config.yaml
num_hidden_layers: 8
hidden_size: 256
n_experts: 128
experts_per_token: 4
d_expert: 64
d_shared_expert: 0
hidden_act: "swiglu"
moe_layers: [1, 2, 3, 4, 5, 6, 7]
router_score: "softmax"
normalize_top_k: false
routed_scale: 5.66
balance_loss: 0.00387
balance_bias: false
router_logit_norm: 1.5
init_std_router: 0.0265
lr_router: 0.000657
vocab_size: 16264
norm: "rmsnorm"
norm_eps: 1e-06
tie_word_embeddings: true
optimizer: "muon_variant"
learning_rate: 0.00549
beta1: 0.95
max_grad_norm: 1.0
batch_tokens: [16384, 32768, 65536]
max_seq_len: 2048
train_tokens: 279900000
max_steps: 7975
dataset: "wikipedia_en"
Below are experts of layer 5 (counted from 0) of a mixture-of-experts language model. Rows are named router (the router's row for the expert), gate (a neuron's input weights, with its number), up (a neuron's input weights, with its number) and show model dimensions 64-127. Each number is 128 + 24 x the weight over its row's rms, rounded and kept within 0 to 255. Numbers have three digits each.
After each expert's rows: "gets" lists some tokens that make up at least twice as much of what it gets as of all text. This comes from a sample of Wikipedia text that the model never trained on. Tokens count by the router's weight.

# expert 83
router:135119143119160107141107153131151099116173120115142165109132116134127153160130157130127133162119183129127095075146149144135146088136106102139166123102121138110103154175060167147102082124161125
gate0:095115106149145160130082073128114118134126158074161213137156092143126130096102115150125118153108148139131130129166126115130072119138100162124118121129134128149150116133163116134162141135103120
up0:083151130121144130105101121101131131131131085143126118089112119127148101127124140165089145094106129155133164130164140123096125116089163111127079129141135143114187134137157179141134156136114097
gate1:136152111120171162141069132133096101133121124140148125124118115132175117154114123147114129119125117153150136144123128140094134130099136120173094151149108100119113079121144122159132115126100145
up1:100119129087146138117132122127139165128084140132147145135140122129103120102149130116136131146157079082134134128131125157137086104122190146137146152094151131164120145154137124155136120141144153
gate2:123148116125133143151161136085169136131142137077113113140112126139161134105116113211087091058168091118101173129130135092093171131131130103106122198133120137131131153129169121123196145109119151
up2:119140152105130189120136148136109179135119108101104111121107168155119128102137148107115099135124174107111114137116103150095180056160175162137111112139114118151132147105118127093130151136160124
gate3:154134138103144095134099147140098156164146105128066115120116138140154123125190127139145113155166140095165125084140101145108110138150149112116150094126157104156157146136092158145154155160142164
up3:138177115085134149131102131149106162209146131112061119105102109149147158166136152147105150166160120115106126122127086121118134115120128129115121101090170114170093128119139177113109140131139155
gets: ",", " and", ";", " &", " –;", "\n"

# expert 44
router:158112138170144141103114108100159096082129113130112158141147129154146122167147178136090156141071129129116133120143116112089135134094112126156134154141142167164116125113120126128160116138141147
gate1:125102129126121149154121156087143166122105085124132128114148124124131116178117119123112100131153096125122120126143150119124115130133116154128088142102098138127136137118131128104111123148089116
up1:129101121113126126076161109117134102113123104137132142171116155134140188063129141103157135157119124161153156112177150117119096143113151125093092116139124126079123156122132149133132107105110141
gate2:114110169089100120119121133122145132119151138133144129097107153114116108159158098152146139111122092143123157118113137085134127172103105110129143184098137112115140125153168102118090147111149134
up2:132146124133152108103145115139142114134120159110091126166137174107134113128125151100116160129122091164115113154076179121175077137106124111152163098113096117104136128125148121116106129142167093
gate3:125132184116131155132115118132129140152164180142157143159149143141132135136113132123132136136117136109139146102151136076102101171158125091111141104103094109171143142152135129051135074119139127
up3:114145155136152135179100124107131139130155150144133090134115179107091110140092122096145152123142106114149107122078141170156143142077094144125158096157122181169127116163159126145121127120115147
gate4:115131147155115102138122138146142103101104149140154155164173121150130124149075094126145125143152156183111141115112143098137133148176093126114160109097146174151141138123125147088137116133130153
up4:115096110101081132122114140160135086165156154162146147157126127120152123103107101132060137160127082102109133109131127164116090130164137135101150107160125142157195125124099118080075137138110176
gets: "1", "2", "3", "4", "5", "6"

# expert 59
router:168139102111129122129148151128144153143134118133126130148161105131117128145143150112165115076131160101142136126161159112068127132092118123117155160119133151107140106147126147155124101171153153
gate0:136120145135128178118137122102143092107122091188126126128146114135139144163099104135112150119158126133139104100119114130115145196184140127175086179121116116128130160085128132159155127141150141
up0:141137111119132165085146181137134185160134157132139118122134129164106127167140157096129167079116134113133100114133134109122139095124159138091102179129116126080167118115109144092109097119148136
gate1:139086112154142183139132129114113093177184120111131089079097155113113132139100143123152121117145159068156154115118111112093145133099175121114140085100107115132096125095107161075154117101111125
up1:123126180136158154091140103066159183119133116131138087106133148146095146121131146113100176090180124152129112134182182170128101121135137164143131137174109131089128123120178120153144142111142102
gate2:138120163111089092113136088122130126136133121124098146152124134178093104123171149147147143141112152109127093149136122120134101102130095156113118156088149143146099113148129063121118110171119134
up2:137148140101157123107150109142092088139130149103078134144091131136126149115144153140126134138116144101130073129129145155159081107121150117150080129104108153123127155119107128147113120127142130
gate3:134127143107121143147134105136138082079131132145141107141098137141131149118108098126165121122078123137138143083131174120107089081078142084145140121161134092110145092143142209145116124127155123
up3:151094117113190124073135147094114113109158169106145104129123142129083133152122114115098155133134124151091096163145135139158113129149136117123126108100158130127086120167122160122134125122135113
gets: " of", " in", " at", " for", " on", " from"

# expert 49
router:159140156114140119159118092150160139153162103137143150092115110097099129144105164134153171159124169127125099122158124123097157136108084101117162162130166148124119142121095113145141123099161114
gate0:137108116116139143105119137126111179151109104074097115083170126101154144119128157158152107104123115098142138131042113114154118107144145132125121124107132108177131137116126096142133114129169139
up0:123144154125062091120130134147096122104129159179125137146118155152151157142141154097109164119113145135107096126147151085105117156177199137129142086137164126140135105114139131126126128162142157
gate1:131115133158140109118126130157118137149131168154108137125111096092100114147127134172187127097136102148165149101143118105128159127111148163111158166138149132134139120121153124139140138113144129
up1:088165137146141151105138079111146091148080111088133184084130135098119121111163091120145130117140127122109140120097127182119110108090139175137106092089156138127130122112166143174157096137149134
gate2:134105132139147110144133156124158101056120090103104163148153117121154166144121144087118088156143135124098136103140127175157127134155140116092112157138110153117141127091100119153132094110180146
up2:105096116123125127156152124132122119152154158069156130136115114167111147147118101101119102149135143104137090110114103120164145149156105094154148135159130161113116134134118146100138106119108142
gate3:110110071119115126129127180152100122139094115102109119129139155112115111090142071179148091148142174121120134150096138195099132128123123136128135106090154105141142127128108147111074132091117109
up3:136159136085117128146096120121107131120155121110161171113164135140133164084101139093100106101132111100091143171111143095128105144149118117128099101156128174147132109137159113126127091139111147
gets: " ", " +", " −", " $", " —", " ."

# expert 126
router:161124158135123091162115162102099133138140084195131131163084157138174116161091108103112150127104122156137108128139107125149138157098121145164145148089129113142172112095149089171106133094097131
gate0:166117119134112111139097128117143162116113139167113100124138133086125117107147124114100113107161103187128124094152109172104119117098102092125142148112125109105080154129118106087127156108113170
up0:125114123152128131109171114106127102110162122139125139080097158144127099074096139108080145137117134114109087120115159127148114124092109098129102130134121101105125095103110160129134112117121102
gate1:107114165119164152082155156136127172109150130093111137141133165102105125156189127119145141134095102123170146110080166144125124100093162102095133148108115123108080152160129095103163114141086149
up1:129148099123109084132148113125108108160131133159125089092127092152146094137112079092135107149137149090158141114145137128131136114167108083127116103143151131160117150083130160146112150116159124
gate2:149115162137091158166153091158100150150141148100164167135164121125089117138123116107167174147132122161116131082117107085130163171114176124148167150142112108101167146125109158130107127146122122
up2:138122119176119142125141156146121147113125116126177165143127151153141123125072068130164106134113115159118120142112136110098099160151131158150119159097115118119112141128115147088142164118109100
gate3:143067118146119152098120135094134103102174147155110103104148096145129149138129134065129098105105120075087103122117113128137121135133129188117203121169128161145151138118122137163139149123105074
up3:141151138106113129067142115152185124117103135110106126116161102116115142098145129139136128114138122114086130117090126126141118092071154149158106141120151140145141127133106122162167132138112087
gets: " B", " P", " D", " M", " C", " K"

# expert 41
router:151096131137174113125092150158154130094147130106097142116131150084126129147166133124109131148118141167097071097133091142157108117089112108111143131145145146125174120137134119117136102104154099
gate0:090116137100125133130140118128179126122134063119075147128090122081140132115147149142096162143117097132126152125095137124106181103145155142095072092106132132090132119162122089133075144152150098
up0:089136091137192073139087121129167118131127109113152070151104108119181128154085128131109108148118139103120119155153111119118149177116141126112137163142134121129116124152149146146176125114127144
gate1:118189120121149118101137109107162189139133101144134161179108123106131084100124155169139131085112155183135112121103145101152156108105124171111140110146071142113132075136075093126134141117102116
up1:165159168182119102129119107119124128146145097132127086108152095136142123182123134141102154164180095097101090105112119123105173139174164160088100115145123124128098148128087124116125088114111158
gate2:175138142084120147146119113095127128100106127155157115107153158109147156117086095143135164109108149113159122112126120117127118152122128107145119111135137118098163131063122149151146154113157161
up2:161166136097133135086130155127121126137097173119123092121122116153146127105141121132121131116163091101125097132155145152102155132177107136137154134116168177134139070129111100146085103104096118
gate3:151101095119112123136131124114142100125115178108109117130163112112146109133153099074140143106180068144098107113099123146082102116092152182158186121153151106149120090079171121126126133134119095
up3:146157125123124159135149083128136090088148118144105109112131106134099092097107177168155156101133140181157141146144089103171142144153148119176101134116106129120166168153126177162125121086135144
gets: "\n", " |\n", ")\n", " there", " he", " it"

# expert 113
router:107104146086126154104128174138127102153142154087112136132133122098103128101132115112131124104174109097103192159154100122114123130140162145062118108133126116084116143175160173138143159132146122
gate0:132129133135118133112115109120156133144171095128104117124146130121119125107158152101131140088121171149176124148081147156162134162147138099131122129124127135172163155102116099110145137091070141
up0:124125112126113112108100121096149148110100121133144141150114172192128103097133137123104128120120140090150133160113139154132080103158138166129112116121104175138077114106111158127115135117113121
gate1:178119143111127112107165116125149130113104076141113118147151086110106122157125123120136148105079135137116092127111149156162143114135101096161137118148147173164134119118118123138159131083122150
up1:141096110110124139139139096093176130106130101143097097174116134133104131061086168082114114129120118111133185051122173107101105115135121120102131107106142103139128113110131090148122139130124111
gate2:149108115133111185139161096168141158112114087105132143160130142135120131180130111096102079141125118138149134142147143128160155135166155118137144138142108176143119127155146143130096126139138164
up2:114129177134098135146185098140101117131121123145103112128113119121142168104118142101133158103168091164138121130125120147098152159108152120142091130138056194161148155142128145165091067141115147
gate3:094082117115129125154093144136080163138122088122123147105120128142105155140106159124135071079180134150127109190114116131172144084147110123137163131162150135117090100096133108127128167131117119
up3:095119091120101107131136090129114154105127183111152131161109120165151126130164129133165126118132125121130164096154132093124107158128115146124136158116089140153103119122126131133135131119122169
gets: " was", " is", " were", " in", " on", " been"

# expert 116
router:159141111139161158102109114122133121172136133100126118098134124163170170160128094158104130143105128154108129128116161108139111115112074116133124144121112125134106120119127140105101090109122140
gate0:166098110126135141131120101109148136107137123128121161167134163128109114070127140108133125134129125136090112156137166146176119081143100102120075149101095118131141151165137122131157136087128146
up0:152125140133091105135090155123114073131128096186128110161131166138111108132133132153105097153141159117165086176127137080139087149149120115137182123120122085098131118093132119142131122090086120
gate1:153143115156082133152112141107115161114121138151142122148140180129133140134091118134116130162132092079106072115106154131114145120121085135101146119145081105124119091099151100153100095139107124
up1:150112100137151139130135160134116101105130116122123121128119151094121123068167110152111154100121160160131082113165114131136091115100144148146153123119100142106082178130132141129148201127138111
gate2:153151114170118116109114099117088138119120094100123131146162146123154061106146087156137147088148158171127083145113092145109136134096148099161094126134146123160105124149140113129119101091139171
up2:158072166139123110107125138097118132119103132112105079147092120098186141138098145141086170109096121159120147089118161145097118118130131093144112120143128103108135105140116122192157138154130099
gate3:137100171100127171124156125148121110147091140115106082117126136152167130161155108145123086096114130108101111104153143124117129092137140094148109109114137105082117121133121135124107151170166105
up3:139142096138105140118126118095136161119174161148158122174115168148123115125091108129135127130134139163111093145148160125038128092130124159165138125099116163098160105138147113099127149131114136
gets: "e", "o", "it", "t", "i", "es"

# expert 72
router:163178142161132099117122082147137169094108088091154150131135120185145123139150116141160179124126142093161121173144142069116113130108134133147111141107132140170104111107079156145104116112154140
gate0:143141107109116095172142130140139160159139105131150090139069143143123135127098078141166146128135115091134114068128126127161107170144132146113126152114146141123091143139123142174121148130158145
up0:122157116121078106105105119116119135106158122123138109120134173106117125127196138176137169137124201097103152133152136101127128111160089136115099132159154134125111121119109144151146118134071126
gate1:128086119104104128162059147142141106157149106117121146173145152140123138168160105159123092134130108100123138172086101132117139170115162116113149110084141135096134106109139136137135105154158144
up1:134136087156125129182117146111131117118125177084109150119118112123108152111143125131117147167156142103122123158121117068111074128131157102139144110152099114152115127112129139150144149125158168
gate2:147129143141126151115155117099149118118149125098133087150096112165106121148134164087124101112117112139160132145076102106145143115148136118097086122108161114166129124113100120138110122124138091
up2:157170118153147138139099098131152121112107123092149147129163125093075140083106110141116112145102137124124133133150116134123097141148136131140139151141118145098114084111125172147171146082149104
gate3:131063104118092124114151142119134090116095140118148117121136106112122104167129063119132100145134123112110138141117107107145118101149160130098104148116103135138159162138145111137115125111117133
up3:112140139177097147138184109140134151118159162116105144108126128156156148128128164150129155082076126126108143130168152119113139107111167132169107152160131103083154085123101102121124124116115110
gets: "ic", "al", "ian", "o", "i", "ing"

# expert 106
router:088169157144119105123120177153151142167142114103149129116164111142123128072156143117150106098147137122177127141163149154174137119154147117103128127140096169107116129138107099151128132117145148
gate1:131147133128160095103140114107144086129132161103077163139111135166126117119132136124093139134123104121127152148164129120127131146130100150155143141124142101141140131115110130087133127144142109
up1:158082136160096147132141105145120125147154054140127143118137145143132124121085152118148160166153114102115122176119152146128142134146150122137119107127170153137147170144109147173089138096150134
gate2:128116107141130089161128126133132144114173118159104129095159119093128113124157133153152118092108137140109119130133139151161149100087182158131121141094140139070139098091155133155106129114131120
up2:119131151133148161147127135097149129089162137153129137112129126114138145107097127127174158108124145114118097134091116086124161109129118095153167171153153141153172123123149121152098133078099106
gate3:148128097058137084118182135158124102109139131141133148130089157097133089138069124152141148143121139151158147103100141116100139109134165131137169156111106142124112130172087103131149100125112143
up3:131105138111118133173118134155193147171109144157123106069123143108100144106144134132112106082144140165161115123112113137164128158081153150116132163120123120076120140139096131165129167125157163
gate4:105122108110095106128108129119137126100158125143175181142083116126126142144110150142105097157116123123132094120075147111105094107086127124141125092135129145098124147082101141153145163147145106
up4:152103127118111181140150060138146136122081137123114126134166104146121112153120148108144157125139162092086139146137104135152104162118137109159155117063095133138115137123098109165164175130188113
gets: " the", " his", "'s", " their", " her", " its"

# expert 82
router:122109165143173122152156107155131116112146119097135186097107101091133132158150160125121151139124146173149120134144154117142133149101117108117162136109097131122120147177096157147135095127105151
gate0:112101109097142078128131165140129131083132100124122125109109119098133131128129110109131141116105110150155137124149154142152107133067114119141149115136132116147145160127112110158141094114143133
up0:127117099113128110103131157131102096140114080148152105140099181147123121120139107158091172102143115107130109153158099127121111164106123089089116152127141142135170105146117147138130152119143147
gate1:102084143122138133142151151149144175127115126175120111111132169114106135160148131175139107090128137180146142150126151176139141159162157185123115165132149086158090157135108070128112115132097115
up1:145177136111134102088161117102131122138145160140123158102132114140137130133169105127108092057126122135116120147157129164140175134133126155151106136125159139167121090142120143138130150143153146
gate2:189106166126127142153148092152144125096115133136151112101097114143131117069152122117141092145167124143125100114102097137124097151139128129104122098114117110112152145077103142119122133125108164
up2:136173105142128110106117112158106106171117150112086140163094143140096114126178132153151129117110152127158122162127126096154093096136133090126079100129139093144125100126111132121141163107153101
gate3:069155136137132119102142155113150129185170133135147148110132126110169167093148131187127112147141078151151147196141159099090139138086135102102066123169157180140140129144131161129109134123155133
up3:107093113135162115140114155101127172124175150105132101075116119107167133089150089124119158135131161111150106111071099137095110117130126105132180136138099099135130143144160127059132146108105114
gets: " ", " he", "\\", " \\", " He", " This"

# expert 107
router:128133131130097101114160141132134137163149123117149108137165103118112111128120175109135144081170128111114147127148121111089115125111106146087175124108090126132108102164138157137156120157174146
gate0:086146155132098111112171113104134086138123155096110118137122106103120135129107179140170161115170164121135144124151131151165129117108154082133144110141132158130129120152170135098176133142119131
up0:135129137069148150125131129118123120141121071135107107203150126119141074095140099106160106121126126122194150153155133142087078139122123144129123123140132116115093104167115085155149111074142151
gate1:157151141123120119132129111130094102145158123167138112148152111141152121121136115098163176128117150141175136133136122127122115162135134116103123131166152144158110176101134113119098111125120134
up1:126136132134130125147122156099090082152131110166152160128104133081131125116157119105135118148119141154106098155069110136115156163079149123113109132142145151192090149121156099130117113144111140
gate2:073107114144136109134092160126141128110130114139145160135168152141139110138151136091126130118103144156088186109132098117109153130121145105121167101101119150146155119148092106123132095124130144
up2:157119113165067125152123159123113131095132168142131143124150162115102132108132110151136175109168147162110129170135115130119151119141134118118133125141130153126127194139099095112147165141148155
gate3:096156104117095155135165144156121186104164124151090108113104107160148157105123173115070127102122163147128162090140173124108149114114124153169126103138120134151123130085142100157131124109131122
up3:157150142108121091138109165122115129153098129111169141166143159150122099087168113160127134139123124135156126161138107113152140118130142134078105114114108114139144108146094174128128153104118160
gets: " in", " of", " to", " for", " on", " by"

# expert 36
router:142116159102161114153125117147141105080168151120158141108089143093133176147142116133111165153145145131109107110154128124170136136130094077098154135118123139118096133136099156104122108135130113
gate0:064111102138135118121127122087087099159161157137178109124090120079098119127113105117168090135183092115116153145121139135122099163133095120111147096138127138163116136149143094151121107162087118
up0:111104157161133155123112125138109120116116108147178105150149078123094096156127112140178105114102107159101158159087085128105130114077152114181123151143089120187133180145118095134121122172138138
gate1:122156136148141143127096133113150148130145136116145143118086146121106115117127105108167118103112098102121113161144138153115143138129140136130119133142147140119183095125139144114113131170114137
up1:149086162109154173165079161091093122134099161095134164172146154162097140145102142151149156118179199166136125151125066162152144109121120132116148150125107165148126100148132139147139115100120135
gate2:133099086135142153133162098092133117179145094121111120144103129139102129143121137095097091131170104100079149134109135132125168136150128149131145092129149111168125146143133119142114144134128174
up2:115128106124160118114116115151159141116136151125123158089141128102172108150120124108119119139167084172076157142113100159138142188152135160078151109120158098070124120130117168103119129139106128
gate3:161104101121088148148149150128140075128125087103090109122093183117115106101103095150113133076151133148142097110141141137086102141120127104134129161183098130135147122144099086139110125127129135
up3:143103117189138083137144101095134092094099077147139100128136097156147141142125120137101131092107131137122142117106138118124118131095150107128116121129158086120139148126165098140114124119134103
gets: " he", "\n", " north", " south", " east", ")\n"

# expert 114
router:147112176095158141120102141161131138075164132095100168106142140110098147157159135124117152122128130118133124157165142144145162138116084100147171134116134168118089146143093143129137154114144132
gate0:121100131184104127122151164176124171114101096133115147125097155121175137136154121098116150149119128174162131145140126105130156124122118101102091136138104125145138134183146091160184116161098136
up0:091140116072158172086154115107131136131124131126132137164171145093113155143141150159144139148080093116123158171140140123122140120117141117120150126131118149106175139174155107122112163128135110
gate1:123135103137146152099125120129126145103140122136112131140098115135164135115122119110104130147177149093171162089168097104126135149157109128154140105134101173139154118091141087156089122138105125
up1:149165118128117139110122132135148131099118165109101167135161128156143089093097152107160111153170091153078136144149128119127116135132110180132084109089148124152131119099101157096158159147105138
gate2:196124127102130123094102124142140140123122137110109123124153129097125128127119123106144106147146100087100126146143123130098156105131124123086123136135127104148111149105121157153074160082160167
up2:135106096114158113134150109140095113112118112110132114073170141130137146145117146140145110101140153144143117123110128123109181143121129159106093129139149104138122115122162141133115135129147131
gate3:127138092166141138116110081166105136131114129130124135119090122172122127153105155174122089129137170131132118123146124179169140083169118157145136144149129119081183116077147131102138086119111148
up3:118110129153147137141148129151112145152117101116148141101143138104138152110162145125087118114081154138119147109127090132108100144168158120167117130121135128097158131135157145095124129202091117
gets: ")", "\"", "),", "}", " (", ")\n"

# expert 108
router:145111131109111119090142157124157135125155182095154105120080116087094173086164108120113137097152139129129129114099093138149121149146127126095131115104124132099100104119168174148141106163152087
gate0:158162096121157115136099122135137097182171109116111135105121166096093146115118107139116157143147150120124099124171166096131140164097126072107135063124166172144106143134120121141131110103112138
up0:140104111130112090132130144111156082135070168135136180114177117097121112114147133152147175161121152154150116111102173140095139146162140113138110128115125114172166098128108099119137145107166161
gate1:150091147119141135086114151150136123118165120150131146100103157105092119127123098119112168132115166109108089137143147142113168131152133111131157130132066138117118170091131133182108118064068158
up1:113110103094128148082169120137115076110160122138143132131090120109117131140149129148126100127132130162105158088113172111156143121132105135128081115127124128114141112116144113106111099122058103
gate2:128133118154135111165139123173103174130110166104131109156131113104119148141136164126179135122125156122145092131153141102119167109194132141155081136116118140119130110103127121131160140123109114
up2:105117133121115115123167098128089073112101130166130113132150083109138159127140112083086085110180160132133145115161132165108175125143121133164153105097115158173138133113173135133160111158143182
gate3:140141129157088126202127113138140122093087132116120146151132157151123150099155103143114083101126074118112108150146162123126153134110120140123115162149138167159119169113120135129131166132138145
up3:077112114149134095078124161128137141159127133150155132110109125115104109090118100153086122133112139147149111121108167154143114101080122094136112100164184137123124098132132158147124140130103130
gets: " is", " was", " has", " had", " are", " have"

# expert 16
router:147106099175138131121105100091149081083100104159118124124148132133159096134147156124092158157098153139104139116127125128097155101115133110115113149177120153185122159086104122141116116147121170
gate0:144123082116146145126139124177086153094115105134138141113119122145106090144132120136122176163118155146132153119121108157117180127122165110145189130108158087115116145129114126148149139107145153
up0:148132120151160129164092128194166144115125151104078153112115104145122171115119122151144144141110131121095132124136131156120115157168113116106171122095126137136139157141107157130169138137149122
gate1:142101096180116136155143139189097130136120089130141127114109201166147115115157119135123098128131180101162104136151155133115156127158080168142141133078090125117158095077124112119102175123138163
up1:147110131150137125179107135114141142107131124104079122124124151167116157128110178111086172104116091154132152130119114157136118062115111116119157103143120087174180101101107137126095097114147103
gate2:124127145103149066130146116151109111098132134099099128144148153107122111113133096146154158148135135160111147158103143140142084124111142110146111120117136167156140176152134138130115106111134145
up2:135128120142143176115116133146128109099155129134155143114077128159152130122173150097141120132096106133096127128126087142125121096141114211133120148107088155128161173115154139110072095107166098
gate3:112139155125140148123144130161130146118163106178127088125080162141114129113137122127112165130120138164159177137121123138120121125148128103118109130124114085115098114153136138107145122153165083
up3:133111138168144095100106145137144144127146122138133159151103084136141137073134111118146064118112175156090113131134113114138117151101125093182134099131089138103126145134108135108121128189132120
gets: "5", "3", "2", "4", "6", "1"

# expert 0
router:143118114119089109122152124137114125167140120126126103150141132141135103094114166109115121097159091127116118108153147099108118127127146135100133151131099120134103125187149151132151128176152133
gate0:119118149123093138149121101134119127138151153148132127096064139144097102132116142093170149129117110104109122104149137101140157137112125112120156152108061140114145067059123144115112112095097135
up0:140150129128075110159091089116140152126116138102146182119123138112102123111147166120103188175126115138152139102108128123128152113118136143116104145167081139091120110156096072123143143135126167
gate1:140134089123141122135102180128141114132109140172138125176142123113109126122124126117140143145136097110104121137148105135139129049150111127134177119118147083127123122118184133125124132111131142
up1:114128096153127182111138127108117098112103144109086127139175122128160169166116127111119153141166082144079155091134132142126107142148141149145141129143138131140168164091158089134119114153139126
gate2:143077101142136065119141097093084151133063164139152122113128128136093079116131143143124144136191133160120154117120134127124119127172184098127101161100183130121104129126134114077116143113115107
up2:138142168172111115109109052080086102180127120152135126086107103131110151137104127142164131109124135118108133104140146155150108124142157081120164103142143138196166101118094112136100148131103090
gate3:152133131124117107093113127135125197143093120126112105139117116120153156123130135162139103158119108177110137102083117126132105071150137104141097124114095114113114125108128130124133089110140138
up3:152158135138116099120119103118189141134130137131145148129128134132131144165127129112163133097116096111111158160161120135165109145141118129087166130085113118135140103084133160156150130096102141
gets: " in", " to", " of", " for", " as", " on"

# expert 78
router:128093147101115179143097148118112118131142107146089157128156111141134128139118172135154138130157133134127146139134141161119135119109133117114160120108092151082106108170078122102142135081120129
gate1:141132126120132132112142159142145153136115116113174120122133142175164137165165141121149149128187139168123176138136187138107096175187127157103156139150146121135191122137143108116164100170126146
up1:134113083155138110118132122150136129103117111126125136123128099135161118118150118122120145108130144151125131121150074144107167115139160086145139154119154092109104120149130120185084112132113143
gate2:092177133126104144117150157101139118142138129125150092136112091118114141133174169097118153131162134127138132145098135124142104147109138088090098136126138157141139112142152124133108088139123146
up2:074101135129162142122119098156110172113166134138142105139117158147147125115132095106108158145094135108163121129106148178083125147120119151147152124135073113164115131171150165173116151148098116
gate3:165121144131145081128126094145135155098116138129149138148138147107110149183149159143131159162127173137180114160119075118129131099138114110094146136133131154106104128128110147173143113109158142
up3:143085149146080130160128147100148121139163106103146126144157134154103118126119097147148114130134107125085095128142135135117132155135122158155141119157126129168166100108150159086181128179103192
gate4:162112118113114129143126170111116148143133110100149135204121090113099123199146101130111139128079145134085148129108074077153105113107135131105144102124109106140116157094072107134143142162146163
up4:185137158109147100137081149110122138138073165140125136095159113134123128163114113160157117142129125128113151131133107084148125140127142099172138149197167160121168123161133128112203123157105127
gets: "|", "-", " |", "=", "===", " -"

# expert 123
router:160103179103137126114121092164083112146159131103124144116161099101126127143102126154143120144149146112161141109165125129128103141110108114122142105116098198120102181167087152143141132128118160
gate0:097160074071111117149152113137124129115118125144147091155113118152096135134114095166106140185144150129113104162145166167107101116120161132141110122081120095103119110117135133107126091126154132
up0:101142147107140114130146153118137100107159123121106120156121131149136118120069120183119142095186132182133145101124120158136109179148116125145139125110132149136119124125139149116103128166119090
gate1:162188171130122143135131125181174132134139145132089153138178114123159112086081138111131145131102136076154164144149134121130145137111167132126095113114145113134143122096127161106095119121112166
up1:094135127128147103143164076101131141112090148127160147097138106149122114159174113161138137114120127146075137095131107135093127125147144088131156072099161096107101120124125180135132117127166092
gate2:117132106103093142103138093111116086162151107141135095160148080150096147123130119099122140114126111154083158106114132094118114156111146128066100091100088110152169172121113110160145134114097124
up2:125149145176088155166162126125127124134133118155139084113125184154135092134092120110119109100135096107124073102152080173092163114143108140147135156107145105137076100146118164114105092116142155
gate3:134125120115100118179159164092118133125109156133156139128123153143088106143161077133120137128081147115149126159121114172139121158116153127096160154141115151117132130111154136073094076176119131
up3:164117145149142121082097175129138147135186149113132083132107112155140117120149131115105117170127110118122114158094117081147157150169133144163077112131123120115137102145142140094123122154135112
gets: " and", " or", " /", " more", " by", " to"

# expert 13
router:128173147144164137145122165161094139156113140132140124104141123173132139096181155123181129106169148160154190131142111123128138138126125111145149124079100143123149120176115120164145140089118128
gate0:109109110134126168189116139070100166112097092094114128106092130131080111100129142115156106126161090131113117161118122131156099098158170142110137120169141133106119102140161113107163122158124119
up0:099140137096090111104133133071154198113122119064152152126118142122122109121133126115138134146100120118137102142115140099104097121180139098117111130142153135115145118127125139121133139135101089
gate1:099139091096173126140154139115170118118143112158093161119156154089108130099115114135115105092079149172119194148147138122100132180153160132127104145069120104090138141144123146054108148138125128
up1:145164148147165139123135098086106134103133133106140132111135127116180151097077120123108144144168091120170075164137066117093123166106103095141171134111153116186119136117173154146137145123112116
gate2:131129115108131161096125084149109095136139126125142143119140144168174122130124115107143131172132132129119138095126081088134131125110100104153105114117086144133152160090089166095139137123067155
up2:139148094159113158132156091126095139156137114131109174159119112121138124142094107119134129145129103116163130123142082125128170169157090151159115132100130095132158122131141085115140113132113124
gate3:119152147168166105097129130130164126148110128164151146100196105160095137123152139125172157174152145111147123149114125136127113154113117125123089134148166159135141095147139149155104165099132104
up3:141141118097164147134152140179142130128124110108131102167178157122154100158150113135107111158116115143152167127143106143115178149152112124116092114130098190141119103116151148128118130124128137
gets: " the", " The", "The", " a", " an", "the"

# expert 8
router:129119168085118118109125138121129110171165168108093129109119109071099138098140111121124125116176097115115144100133134124152144104098175110098126100098110156076127142142128162114133108142150122
gate0:154109171092107106060140115116155129125118129151124116159116135110106137068128141130126164145106114168118116115150127132083148174110116099141125128159134136117156132142130170095129117144105183
up0:123144094151134084153151094102130131134162102117130092152143078164141128158161110143109143153123182114143109148119154088114109123117151198095136112113125082124113107123162138105134099137116138
gate1:144181141105160117149120124114134102168131125128109176106158108152144134157151150144124140148086153107121124137143126144143126119109111119163159080065135152140159120081109091116160106145106142
up1:138171137140105120114153127116121129118111127130115086157118135154133162076109135108110135133151165150145131135115105142132141135116161113127162154155120124147100094133127093142144127088102094
gate2:113160098144175100163171091130122131149154118141144170146152130172109103134117140107141110117120144126127104108120101105140163090152103105136136104093133122151132116074109143142125142143099145
up2:106119118126081161114132135117122147113112102131170092094130146155121101089143097100145082135104099105129103105150134139145110073136132125158139117114146098142117157125111097125131121104121115
gate3:136084117091141119125108098143112112152121127125087131148124092110110127181122125130170091107125134129074151150147116130136083175088114139146139142112151154097161148111127160145100134175163123
up3:145142122114115119106135115134141078142139112137089144148124079153129137161156107093125123141131153140126138131088105102087118152103162124106115115117125125149136129133167149117105096173092143
gets: " was", " is", " were", " are", " has", " had"